Weights of a small mixture-of-experts language model, trained from scratch on English Wikipedia.
Size: width 768, 224M parameters.
Experts: 64 experts in each of 6 layers, 6 picks a token, a sigmoid router, a shared expert of 576 neurons.
Below are experts of layer 6 (counted from 0) of a mixture-of-experts language model. Rows are named router (the router's row for the expert), gate (a neuron's input weights, with its number), up (a neuron's input weights, with its number), down (a neuron's output weights, with its number) and show model dimensions 544-575. Each number is 128 + 32 x the weight over its row's rms, rounded and kept within 0 to 255. Numbers have three digits each.
After each expert's rows: a language model's description of what the expert responds to. This comes from a sample of Wikipedia text that the model never trained on.

# expert 3
router:137130101126110088093109121160076130081112123102152088102114144109139097140134124144157104126165
gate0:152136117128149112099159134093116105024178139106134093093104144121086121153158176136196112100127
up0:190149132123158112179174078089117095123146117159139087149147150127169219108136118161130136181040
down0:208105175066157116185117128102060067207130200166121047113163067115131213112115103125116124164150
gate1:124144081104120128131132152141146145085148107138175137122098189102112158213137146081134080137166
up1:144161207150147130080130112155093152158105122104112119121113117160118085098143113139165177145128
down1:093149121167112087146147132128142142074124153152103098111129101129097133077180163108128093135118
gate2:111110098144107094093154078153141134153129141115133102072136114145146098166161113180137112105129
up2:120136150144192151158100140099131126098157122143156148164131148102109167158085143081109117113146
down2:089133160123178129160120198091105114097147148079163148119081078142151140136157097125167138217048
gate3:112143169136127047131131152079106167121090130109087137101128118169151120182172111162122102063076
up3:063128090153154061106147139110084135125114148114078187150117158165130122166110156095131075053088
down3:127052153145164099152119113141132125104162141067130178141182129141145118110146148112143083093111
gate4:129147150125103154112135168133120123217123132105142147128129147139149115107164152127206144163079
up4:157104110108117127140125098102087116167153117145153045135133098136076172064121164139083107102095
down4:115100142163078096143135134141146100057167205127094149080113100114138103150124153170168104134087
gate5:119190108080114113131174072096117131107079102114110125136110122098114157210075116128172113124161
up5:099144190109141159146106154073131059124125152144152145193131091116120126125151144107123119134141
down5:126067085121131092167160150089171120149117118119183070144154152164138127110126160128119197126135
gate6:136100137098128135126164061110147109129098089127113163132139136114158126121211123073103200131150
up6:147072117127137126154084142179125132096088108063132103145123119129157035083155127043068140119113
down6:121089153134169142078152053148156105213092138139108082156168186080143116072192097112117181119133
gate7:150146192072133156081176147156162152080135134131128142163105121128097151136163119144123150085113
up7:148125110113159105115176115157157090108176103133164047182057105086128096141138133135124178153204
down7:101113097113122142164195102162110090104097105151081128086108158109166114158125105111131156139123
gate8:061141133115131107157167117194076163109158137202127169169184104125182091196105099215191076096144
up8:119129145094126135096166169159174130174173099154097108128151104119172106187146135189233127124085
down8:093120112062040122150194109151103111067096104114072113111153102123113138157161201103154033106158
Place names, biographical facts. Place-name starts (North, San, Fort, Mount) and prepositions or digits in biographies, such as attended, graduated, at, of.

# expert 0
router:177121127131165114116116140141102124119146112176187137116149125079126121127205125105061118157150
gate0:151098090095142064079122144203107090118154153040193118108107109108101149161139169157109148111092
up0:130107171114161073160127165165063095148140125079173107125117090087088142115138134131182113124097
down0:119160118119136145096092119139132130088176186144090100147138151148097144117149113083123089095122
gate1:120117177145200105128078096083140153129170107104096081187147111106117140121064114137132105115083
up1:112104151180181145139112191140135124159194103132148154187107155126144172120101125131117153160163
down1:138096168139141109053112153143113125104181109111158098138094142106084128159040111201161102109082
gate2:108166141058144090145134075117092112094143089119087125120123144133167116120139144114097135158114
up2:143114168092112129135146175147189128074122132119140095155112132180106131170101119125216135120110
down2:131109093141091110129135228094147128093102113125092141115137081155148141118156069114177131165099
gate3:123141183098191120106110096172100136149132163143180144114118033168138126096179092105152126135151
up3:137156166132090149172162201126173118069115158114128100135131170085111132140109144153109097115168
down3:104071114162124102132148136081128120103106117161134115105118098114085107119142101176112145089167
gate4:139112169191224134115108140076143138110144164162089188125128128114115151113148130105123193170099
up4:203112085055146154122191109158168098164090093113145175103075141141136171136088146114155135133161
down4:140167163141105133127068158102128115115122163145128176112128116105069184094108099098153113141101
gate5:101108163116161183152130160163153159109177115164102150097114169157159097184135163111143176074147
up5:196165125049101156172126128136129147105109121140147099179145130175095134073163138088111156145139
down5:122081089116123110148096107082108147083140206183094076124104181087092145135104101162133115116123
gate6:163178167081085081143140110126109079100135128096104145158117128121104159085143144151090142161134
up6:152100129101083133154128129146155096097132103081073156176068102092162111113130158139165126122147
down6:140095121102086129072174164186144090096120132207149161160117164177149064149143128153102158153166
gate7:169126114027093190098146193137149035088097102106124136153132108094099143157155125187126112133233
up7:112129094119077116123110152124164170129071131145110048151171038122177124149108097129148125108148
down7:127160154165133175082152086109084125147143059165111095115099163190108139084119142145137166153084
gate8:149078142175127077090165146123094113090081092138115145161122148145116105093142127128146077147146
up8:105133119093126167167113122178147046112131132161117121117136142130114055117121157113100151129145
down8:109101041112100106098118124141105159100149140198123095154137137117186130134117194121083145174116
Place infobox fields. Labels, colons and list dashes in place and settlement infoboxes, such as Elevation, Website, Total, and Roman or village in location prose.

# expert 23
router:155118167126138139115150124110148104131110147157152074077160156126129119160077216107130112115159
gate0:163143158215135127139149108194136092181095082054144103151161187143126100137107094186123123113057
up0:144176106107166130152093156158085117135119157124107111185132106099107164164132144155103170158094
down0:127152163097152158118114105113088166141175172107172147106137145223124117120116121131132138126137
gate1:129142171169105101128101100100149102156136103128158126147156115097137106127132120101156115138158
up1:158186095122094151126140100104143153085154138121150148170093131074145153117146097117054094128085
down1:119141185119126144075103129131118104118093160124096124107126108097135137088125145075104108122126
gate2:129106168201043181169184162134113125143115148207137153169083081124112119136101192136114161201151
up2:128092058136151195109080144113116139126134117121068158051134129106115074103098118075172145122164
down2:147146185169226149095077119202155125110159084124101122083120116072134176122078153097124159155186
gate3:136147152118083130161065136116123127137098106184138144090165089123151197110109179174109121125130
up3:163124135132169144134132110156130069109168104147139149170145145116088141110185125109051091162073
down3:092126102124086122119129074140083117090132132109117159167161168163100135227154171132123112115148
gate4:143109117207099063121145116039074149151149118150147172125119185190143118135181098085152141115108
up4:118152087096166142159190145156128130120075094108099064158168135061143146158148132148095113133109
down4:134174097145072167126115086140153148113149099102112051121141063081096143170133123115132154125120
gate5:086140111129072115145174157083140086104160080147142118113116124167122071172149126107112176070075
up5:141168128106165136136119130131133156136153133127113137142110137117132169097103130156150135117159
down5:177160155137092180130107064174173182133120176119149119110125147096163154063118101124143087126116
gate6:128176120115082175138123137140042083180121143054156108086164109148064158104130174121129092121079
up6:147163110101108140127134103127089116140148131181142124148123137137151120164157151165070077123141
down6:110145089118155122135087147208151104109148150129123149209107192103116120165142123144123113118180
gate7:149123120092111092093095128183123112120147134141188151105166121122153180139119178129141075164141
up7:078079102155134124143116120100131116163152185100115116160107150113084148139085079104112122114184
down7:155148141086131139199177196106115122134178133135131115153088144142094142129106100149160083170114
gate8:124099119125120119164098138091105114122141126182169128116056114144159133156111126116130115111158
up8:157120114063152148124109097087083168134195076125196074125097097204159111137089115143113121107102
down8:101165138121143105129159121084149184162124158122102083112133114143106103110170150093071113166122
Narrative plot verbs. Verbs and prepositions in plot summaries after he/she/was/to, such as arrested, tells, killed, about to; also dates and numbers in tables.

# expert 26
router:164129141073158143150156130124072153146112142146134130151146176130129120111143124128172107126191
gate0:116117135104156152111195154191082127056210144131146140145143110089137143171184083121128102124107
up0:159107171102133123167181173149068167071113103143068140161104119088122139109126104086173147132169
down0:188149134146097157164104133086126147106178119149151110135096145062157138142112092079096097111137
gate1:134181066085122130149127169120133129105108134101109164087173149097176136163097136171170127069136
up1:093113117128148144126091105091172161132119093101173046105156071118154141081126141121106134119155
down1:134111122161145072158158098170212078128118099025139161164109129128139155104120097109122164127086
gate2:136125182124125129111131144139127104133145091063106112163145112120096158121123114107140135111188
up2:139139093131108143181168073124100181103113192099095102123102109119159125112153121121115118214093
down2:117093086109079112126145099119059181080171108161155075107123168121104151099129142140108143137101
gate3:176103201114086169093133185134147133147178102072089132118127138118124152141130141101156127114160
up3:122113213130086152121156127142146071144119085106113101128109188158157183135110130135197109106156
down3:125124201161143157060126133137130159126087137138143150130057101094087133108129125146148139155140
gate4:154167168138173079070187104101115114089135149073048170166082138090138118152094114137190135134132
up4:085109147087161094153127067144142110141115142092132130123098110164152121123118105144130159112129
down4:137180165091099103177082187133148114098188156162126098100086129093147085098164087122132144115096
gate5:165135129097147088135099080133116158162083128085209085150180121144130100131146112164140156065117
up5:124079122144122061070111146089124080076125139065104120111126206145151088125051095135115115132092
down5:093131110091111199121120124175139144147048136106130130143152155128136095085158157129156098123085
gate6:127126078135152112162107189144066145085101134112119150119133151139154099155168156137102123152112
up6:197139101129122049108133102098149141139133126161141121117142120150090167079084126175103072080149
down6:144125107120176106138132139118142168113127174197062130111095143084139181171089134104179124099101
gate7:160117162163186166171142127156092124166151111125097125110135162089118139161103159088155116111119
up7:152113139127104103113154110049138159143151148152200161096132088141114126131151091071193100096124
down7:132110070105118143133122176120091109106141149134113076121117060133164101095110119135132163095185
gate8:144095124103137109114118147156100080073139140138146089199116113069139118145150158155095165185138
up8:165148101140085108139139167109162124158146140134153115070137171153133235150076099110196098102143
down8:185128112179147119110145124163174127098133137179158119114156119161144145158126156192161120170116
Prepositions in running prose. Prepositions and verbs inside quoted speech or narrative prose, such as of, in, about, make, get, find, playing.

# expert 50
router:111112128142162124160154131142056131124162135165120114136119090147175036091160114172090152102115
gate0:129126135189139175082149132143122144078139153108115105147072136091166101140174110161170111116121
up0:135092128161132118185096153088146172065135095164143120136103157143075133071158154146101169142132
down0:178099099076145062161120111090073133125142140119120054137103091126084132150120073124165117116115
gate1:139153126183082137127162132134137125108092093092087143122094150083055116141185193141122153136104
up1:152162155088103151105038149143102134131152118122088149163142111186160120142139088063096170131129
down1:086064064120129118152165163093178120125102102156143133141113218189126108117103121118174142136133
gate2:156127109095140116158142104151103145145123112108084114118128118158120079119118120108112073087104
up2:137113102096116114175135082133083160165108119134137086103133141137122074160127082081140083090114
down2:126121134093080069168073128171086071198169100095101098096119137071089126165100120061105138105160
gate3:124091071157127163123128122124104101185185094120134123133190101058192103162129174188098088143142
up3:131160164141165105126092133191117127142162160127081112149196091114126168093178165107087124127109
down3:097089095117121067107101126126120115157170161110082140135172158076186164165100183111179169135163
gate4:085149112131173143198134144157144142106094111136132135108087135125204090118109202104087156131108
up4:150097157101114188152142130131136111131150174167155093187161139163142159093137127106155062138151
down4:152096175133117147079110104128090118103117093137151156124132071119121075118122192108153166083150
gate5:113105107104189111126120157062097067117133076093094125094178163107121119158076135109113144104174
up5:145158092137121156134077097203136171140112164177116172088132146121152130118132125089126132129105
down5:125155072080095112170129131184131137066144123120170144130144131091172130144106188103118155144107
gate6:110138145161115142103133130128155176106144162081130113183148116131140097129180155108162174125140
up6:129105089085142129192154149142086134173123066157123188131134128148092174090072127122102114107074
down6:055138174116110185165124181098118109117112084112096091133114074113126179175135121131114114185132
gate7:136138174088129141109084157119096121100142128133105100103176083077126134169131096142132164115120
up7:155132103112118098145167109135101115154137096116133153175048159087089097056092153061043072128150
down7:118145098130101188099178160176167054097208107076140182141217181098115055098120195167111083199056
gate8:129102087135123137138106139135078164180119110129149117104161131069093166124129162097102083137153
up8:146148155088066156096102086094119131102163132106118139136121161110160120197126133077173104088149
down8:133120133139124092084170215113138104139123113045068137066158116076121106193121110124176157097139
Digits within numbers. Two-digit number pieces inside decimals, vote totals, percentages and coordinates in tables, such as 13.56, 86,028, 38°56′.

# expert 43
router:152144068158150152122128058134091166099184103119117160156092116155190122153179085143114095178072
gate0:151167154139091141121108121147108141171112153156166140092107094090142185091065151152130107151089
up0:115194155160095106090140108155125123204118132144179157132114143102183140106070138154150126125119
down0:059156140110183154162143141124166109145140112124094128158172145078194162126121089140143070129074
gate1:118144176092134122105177112135116102116134114097146133169114114101097159150136130136122123137116
up1:153118039103113119175078135129176128116152118139095083086156154169168189128150122091127153168134
down1:124115179144071129158125140141117117080118163091183115126179138114111193150118140123187036135141
gate2:104063107106096145072125176095091153118182119063170106186105127144163104159122137127093086091126
up2:118141171136137104153140124121152125153143187113083133106149136131078187158161116119185146151102
down2:144121143164169109092135106183171174154120104109099153131148142136118125181149152145175108110118
gate3:126057113101025168146137061116121106096147165147137126133123130068135139163136098120137057133133
up3:058087127079129114111151128183183131116133085150139083127146118177109108108076179077111106085090
down3:110097110131107146088039083155110172103102123160118067134159105091154132119076111188095090145134
gate4:140149173168119111106139088074105121127082093187143118151166100083185168123133135153128113109141
up4:130106152109105206143101083178114134164115139156156161122144159131081145131127140151160152157141
down4:130154065160107161121090126105106114089089119133094122135111098136097153079154109071137157177155
gate5:108133080163109129156147160093106151119154160119120134155120094107123089090156172087172157143108
up5:116123171051144138162111127135100108120134075152119087144168166110123108151093090161127111129157
down5:109124099166098177140135153119132152151073139117128104103126142167124173170162160137141165177112
gate6:119071112154035174133151066121118137128132131147167123137155096072160126127144134114112177137103
up6:144112147139119082107081128195086122113123133105117041142150083123124126160080172063129168153128
down6:121128128136150170147119080076166122187129105157144160135112086140160071119073151082144137110120
gate7:129104107123095126174187208126098153132155136080134073091116121131168143180155156159111157107134
up7:107149153111152118124101137148177128115125129171080135100178169082078135128101121146163178131092
down7:157138101111040097078152143132179122112139109102125045091168161129130144070135091157074097131110
gate8:177117074196122154109184148081152088130089108156130106126185104128137073172105127158116103139129
up8:057103158151074137111083158136138121175129139174149136138111092097097139077192092127048160134093
down8:105091153089113128180189137159127149127108137176130120145084106118080141103109145110182132153127
Clause-linking function words. Commas, of, and, to, including, and opening brackets that join phrases or start asides inside running sentences.

# expert 18
router:113151089102163138041102166181092125160156108183163132080128158068096176178184127106160134164142
gate0:140162119117146087105149120118042114111135114128168162126072102082158111190157162108135204168171
up0:120153198143123161161150096119177120114151130142100120138185121161102142056128105163138080106079
down0:088114083181115144149116087154088145165122095137129117203170156104105156156114157133075164090163
gate1:115160093074106165076128120209089119122142121108203117110146147144125112111144153156063087106120
up1:173112153142193139131135115045139094154156132093051128108159122093098128173092138112151152146153
down1:120079137109097095132161107187138152125092151100086105068127137145126105129141145113112077124129
gate2:139131157084135168096128102190126167148158072131177129067103070052144091093123137111126109147142
up2:107106169122124111107098163127123102116086172216081161136151151102079162179106152104179139118122
down2:055078160097123075142134161135108065146118165118157135170176121118151135115168104064110140150070
gate3:132138153128184154110105179181157121132181162143138148097130139098143066184146093139112087157169
up3:116135114083084072160137074122179146088129162131192083147109094125119169103110181047165082083116
down3:121113132146164054106135103195121132129124078066171183050136083183147102154086156138135166150122
gate4:148095179180098156099118156149128194156130163149111126125137166139087204138131099147132162071058
up4:197151134131139190073184138111099108171142139151110088094129112153168058108110106119142134154087
down4:193125135091103119157147129183055110178155077106127184089165090163071127201127094073108059126085
gate5:072119106134112114155168149110090131089156105125151130073106156072159112120069136127093173156153
up5:088173123088152095151174166118056095129157206122193131154135130110132175097047101092103129110149
down5:162135132159143165104163144147135190127157126148107127161126144151169096062212121059144170156183
gate6:115125151162106159121198132159062159165157101132157131124127134128122137175152135211164133107081
up6:142102140157086128087120120165144174138176127125100155064108157163130078161143114131142126144139
down6:134138165103127138132065137120072148087166114088130118173136103133153183115144106165103131184133
gate7:139110137094115110149089156175129145164174114096145130083177132114157126112140100215109101121096
up7:179155083162142121113151111109155129134111137079121161112086142178096187140088112123184105168173
down7:138133114134116133132075115132155104132133158085158169100135081134093147125078126097137158110164
gate8:100151136132153122112181118160141083111080131138135109108088128120172085116136133143136173160097
up8:132102055162176155179148130020168080125136159158141129146165215139107099143127122109107111114152
down8:159125095180108111105126111110102114137127160101152103114128096112125117125159117094092138121128
Film and media titles. Words in film, TV, football and award names, such as film, drama, BBC, and the in "of the same name", plus "(" before born.

# expert 41
router:124128156108103132101140095124111104141124145185206055083104131109145062154154144136089139178163
gate0:106158049089152155166088089076099148180111148084091138122126091121092085077108116126139145129162
up0:078140096139119173160129117114049121177103126144120192089165130124128101069171108089141133133139
down0:133143153122196149112155125112121130125167149103123123095141138087116157146126146097142097134165
gate1:114117130095180085151135095078055102125114104103112133157140178114089118159180172137075122166162
up1:143090155137078197129194122073129146123134156129114132140096133146143041082159120140162177112148
down1:152133113198158148128093089134145119146110093087165123091089124116066136082107152108116143144084
gate2:134114132083110135110156145167084105153194145117153096121107119047101160125180141123090106106046
up2:155173158111119091121095150091101138130128139132120156175119112191136141160163103109184095112179
down2:126134086156148132136137131150161135083085079114124061146174114138162162110138180090184154170114
gate3:116131151158074158124158137170109145126144132105101129151127149106129158146112176103169100100134
up3:132128100180146096163128152108123162100105129145135150137135117127131092117149098205084098127154
down3:166084111126107091115120068112159124144159183127121105112153163138150112134146170165116178158149
gate4:177061083066112107129154134165175115092169155103132073110105112112143091147112149158112153130173
up4:119088148179151138115102111109102159181176157142113139116179208144059103112149122113113140085092
down4:110141078142149108153102151106107138145167103118136125135123123093104060108155076180076130114084
gate5:115103102156099111104123121110103109143074162106169140073147116116118099125107153109102152126137
up5:118163145121144093144163184119101133147135123169087165168104159114115158134151140130149099082109
down5:089085134103157164117130146138101169097148185148146143118140161144167137149097143117104113159166
gate6:185131175032136114146167170138089080130158117148114110139096147093187054090134097158117117122144
up6:156100174160147172206110136122099161122095131106128124151134111121120108138138126101161073142113
down6:144136165174158137138183111071139107157141166176087147054092108104113146195149146169089183172138
gate7:066173193123187172110089094138114124228152179167125138103126143075178147183091146131077123128155
up7:171205149117095104106153121185131121145089115170155124079128120118095105124098119083157112151120
down7:096112117143117168131095138135138132172084092096087120108151102073104083130103140109166113133148
gate8:178131125053110110146124135049165120135121149140095121092128130081149134134155104132159183101197
up8:067169139171191082138150139174140078095120085137109084208125118152094120163108124113097154117194
down8:137121210117132091094114104108080078095156077144149155113171200164155123076133127155120119187068
Word-piece continuations. Middle pieces of acronyms and call signs like MUS, FR, KAX, plus suffixes and words like season, League, University before punctuation.

# expert 42
router:114132100111129114119163088131120163105130129142157134126126176154116027136184141140161122154120
gate0:178103144154161130152158099138138167143129201110145159104157129077148120113172117109105122146146
up0:178148086072139118164053140093141159168182085180179166138105129155152139100120148153075132136131
down0:102114119071147085137069036092157181196083150118097107118137158067161093125136127099092163068148
gate1:129143135117107067089177114131087113144155114127196163133125152064072155129178161073086056106090
up1:159189089087064095108156137122092147152190162094176140127108144080123160139202152105070166123105
down1:164173154124099150149191159180170093135152154115079173110071150101154180171133124156108110151112
gate2:142122145130117113094208099116098191152165130163133092113149114148146083132171152108096091098165
up2:110159117091127087140110074130124080157142150121128168182102177117147022140171110102042086137178
down2:171152160063166165112144063116186108105077107129114124130148168162162099144114155089112145117123
gate3:132096091179090156150200179130142145124113084139117076169174147115088145143075155173134162122127
up3:168128082111102150131153149184085155069153171091210140104163147149121125124162164137116162126063
down3:145108148099105107109096100148120109170165150119120152134144104128133150058105067150052147159157
gate4:101157149133133065130162109152132098144140120141147132143110128104132154157120122126132136150143
up4:158141135095101149122111092116181132134128179123124113099138165137157162116118154159127124129140
down4:150109140164123091159133126083064124127161086084165134126155151106112083120118108071138126201156
gate5:108166101083104124104138110122108170157157103086125075087080120082154113129133105144118121076215
up5:155120132122168154112047139083097133109097158114155068156160129129175155182097150118164153103176
down5:125166078155125155091144124140110155175163099127144146142115116102108119108147153186176079162152
gate6:131081117119083074127113099204185100142110142141170133104112110078134115122143214134085123094130
up6:117160151183137088151111115140113085128178151115182042080127133140143157120103120133113113168166
down6:085162104130136122151167137091069140132132155160202097183090162104119155131114179122195115194129
gate7:098180135157124111180159131107098105099112155156171110148127188090123101182116148143120080067132
up7:170129099224113133086105154150109118155069157105131134114200136155121166089152133102168155171189
down7:166097127137139165128107155150101131134157164115125067105153058118116116075149134120116176156096
gate8:174144142124078191108178078139071153124151088125129143093139125128170131098088167121102169122103
up8:183191178136100165113172138121133141101111095159121051084117140168147144141063139126155103106178
down8:154209163137180087134196164078112121130129094079167148157143063123106183107142111112136154148133
Biographies, taxonomy, military events. Succession and death boxes (Succeeded, Died:), taxobox fields like Phylum and Genus, and verbs like appointed, elected, released in history narratives.

# expert 47
router:176118117113150089091156121097069079141198123111120099175113172099159153136149185127106102134102
gate0:152175112068118130119102156086138144142120088131110064166116079054054132087153167092099150108064
up0:148120147188146129119187137099132086082166138086182163137117156152185121115149093181171184114200
down0:112173144174113145178115086167147151184178131131120104145159099068057095134100124166144145170117
gate1:137121105140155130076128127119114115113105101140121185087084227099151163167158134118194203156131
up1:154141159127095067179166101124076100137149119142170140057151087093104173098138094129113079139087
down1:086128202161139054129160071155170147110074097145112150106133117137130119139094107164189137145138
gate2:151167129113159108048193142113131079142145184148129103154105104125094134157081159174098145180174
up2:184104149116149110066166142134154100129198150098120093206099154122096116155158149177117152172112
down2:153118172064131084148172120106164093157165122136155083144125135140101159098132147136117127139084
gate3:145149202167135085115184161162149075161148152091132061125121147123131132138215191137139127099082
up3:155123180154113141106155188131128105132154099101091102118183185140100108115180228092104149089096
down3:129092190163159082104159164084163133046113168077098138125117099070128130097110132128110162085140
gate4:189096134057157114117113090122155185121188134147185074099065067114119089117182159089089148093134
up4:135096124122156129124096144084113160114148083112181113132096141112122113133139103086139180074156
down4:098186105054118088158171126185123115188065165099106092129147108191061151126167082180095144173154
gate5:154144122136105133150142169137141089081092121090140167152069138090124097081113164135172081092070
up5:104077119104117145173131097154116138172116150124041145139165120167158164125159162090109117120097
down5:137066166177114146129125080149135180155154066133200144121110176118153116166122172127089160096142
gate6:104141163095144155129112117135103151143120105082120085114141136117190134151155197107088063131104
up6:111119172189108074110153152148143116062075112121111109116135125164138142140124135078136094102041
down6:093114104109162161102128133122152091145173134089065127180103130172125161090083136156070131099072
gate7:096139102146135079151142094120054100128151169142125124178116153140160144090101110124104111136126
up7:151071145132123083124083126176115133146183188142164148106131160124156141187131120174112156109078
down7:102114113102150132096140049125147136131065100139134148106079137143144171114165097123124149149099
gate8:157078116102116055153173151111100090136174101114125088134110171119127092100136175116149190154120
up8:089092108132074081099129119082120057123126116157144094136121126129127113067129149131121149131156
down8:088076123146114135127133114076105077145094051114089171136165176205096159106119177134131140097127
Function words, list bullets. Conjunctions, prepositions and adverbs in running prose such as and, but, often, usually, at, plus line breaks and bullets in infobox lists.

# expert 38
router:155099094153094156110153173135137055120104123118110150107122140154122132171196196093103098185111
gate0:129140158108120137102127154132120104126114143127187126087086120116128128074151139095120128147084
up0:094130146130119128137122144154111160129165182157137126168129087171199153139175108122134103140099
down0:137178150148099198158147098114077147093150151138138133142142072080148131157135162126102134128066
gate1:207123113156151117162135130152087128126117109139168147154152157112126094175167158124178139153111
up1:146140110118129155103167091131142124133128149092143096142141160133121106152119118113118125150092
down1:084081115124144134105180174125104111162117150123121155101092055127115110122117110166087167192168
gate2:117108115148190111113151097122065088127150090114148165098137180177203102171132161103195099123158
up2:150057151114166157143114128129101067112165185131130169091152155142095151146104110111170105111145
down2:134198143133151105114068195068114155119139104155110116026114144138123125135115125134144078125118
gate3:076133126080166144180142158129082136093109114089136138126175153106106093145126191150082122148111
up3:149148108142130201135170071130122120163112117142181146114168166105126102185133112100070108160177
down3:118163185160096097059102120169119136147130118091136119146190162111115154130125129135140128136163
gate4:141078150112094146079128124118155060142100176127118094087151095161151129112109155147145084143090
up4:110125126116134110090122147171080111151109164163057103108106138198150111132122187117165090102102
down4:165123111113082126086127101081092071205084150080204160111088115183158129177110104117160155078139
gate5:065137101086085080172127145124059086145072118110183174181110120124138114149116145145145116158127
up5:162133113155093098168099151138158173116108069172125076171106100123059139095159167102112149117080
down5:127138118152132151214091137087096187122181088144078134141117096178081173088128137075140162148154
gate6:169106141132114133131180141118113115122144087156184080178090106085132119097120106174129106157130
up6:121125090148121138090132107107196153120131115139145104085121199106144140102099115143126126109177
down6:139129117171176129198154079173170112116111076126151157117133113173081138142123102081113077086179
gate7:126095074186142154090095134102126126110124081135152136143145157093141087145094124180072122158201
up7:070194151147148190145117122105129074056127140112145148103149154095140105167220108167128153117168
down7:088168173094074153095104166160192111146126116124130086116167165113125155110151101179199120067155
gate8:086128116099108197136106088146155138126177130153149150150068183122090035113195155093150149123096
up8:103084116115148144166072156110099125206102129138127140063170125083106117119097104146135140139103
down8:099155102087134095143152085177176090114120135150144150143151140058110159133096125114083148152202
Geography and location details. Location and geography words like north, south, the before seas and rivers, Elevation, area units, and U of U.S.

# expert 24
router:146109126127196172163136097135122161108118168130154138146177157126107118151145095106143115134167
gate0:077123139147224123075191128134153103114098119109133160155123135084118135114160114157174145135171
up0:117120152116144132093181173107140073123159096127155098140145167113127169162141115060117172125095
down0:151135122139139138124121097106107090071090126174111171101081083113139104114134125102126094098131
gate1:149112154142130135125107129078139115158125034153159077173139180155128177122094121104116196127134
up1:112064087125199108142109093101123134162105118120109146071161129159078144096081128077133164167153
down1:188169131139138079183116074128138162140127119130211142106195159141173109092135178191099131121081
gate2:102182152135125105147130105111094065180104130117211159115169100076064117139139077131160149199166
up2:077115116177168107120144150130188129146143102135178071163083114131110106137157178162138133063164
down2:116160165176153093091129112148145100178146191142165125119123129115134103156124139116126099202097
gate3:093154117160075128156150046115126188149150043142172134097120150114176134134126115158103101195147
up3:212127127121145125141113076172147096195164143124155153093120130077131111101134089107118133136210
down3:110095095116178128128133117119055188099133160102125093121116192121086107174134111198106113059140
gate4:139162066255110136120157086149121042069167127106112124113125096117150131096093171068098162159180
up4:074048136105162206158127145140150156141144094202159164074073129087105120151109122161161107109092
down4:164110116160147048160139122156152120170132161107157136180192101140193145147131147133070116108132
gate5:118167139182160156137131102093149159134146136115132128185203133089094188108126104102170137163145
up5:135085094112105143099121114095109103139154053133134119062109110101138126152088160218107159143118
down5:069121055189131173148081072109140161072118132097163111144163179128070095126169120091130171112192
gate6:068104148121132174132145114118077129117116117076182102130136155107086060122134136151139130126087
up6:173122064101120090072146202172136104138116166204121137116150099169176146119145175121114130111195
down6:095181207114076123102120047109077151148163078119157128069176114131131123145144179120154125141103
gate7:186189135154153122127108130102124161120122126172108127091096132125156120172076124115177187139101
up7:145095127123108177163141080116123112051184097136139100190075138108076113125148148088110148179135
down7:102122120120115182095097112158142095134121091122072101138111163107190145093115137114138156091122
gate8:102135089137085100128117092151142157101152173124167104054129194103147122183039143099131076133161
up8:100128185135091139144140085064169176056146071084170034105147151114159147160091157102124119105114
down8:111182123107102120126208105131131085101151109141111075105134126163059155138082119184155164097183
Digits, years and ranges. Digits and dashes inside year ranges and ID numbers, such as 1929–1991 or 87691-91-6, plus table separator rows and census or tax words.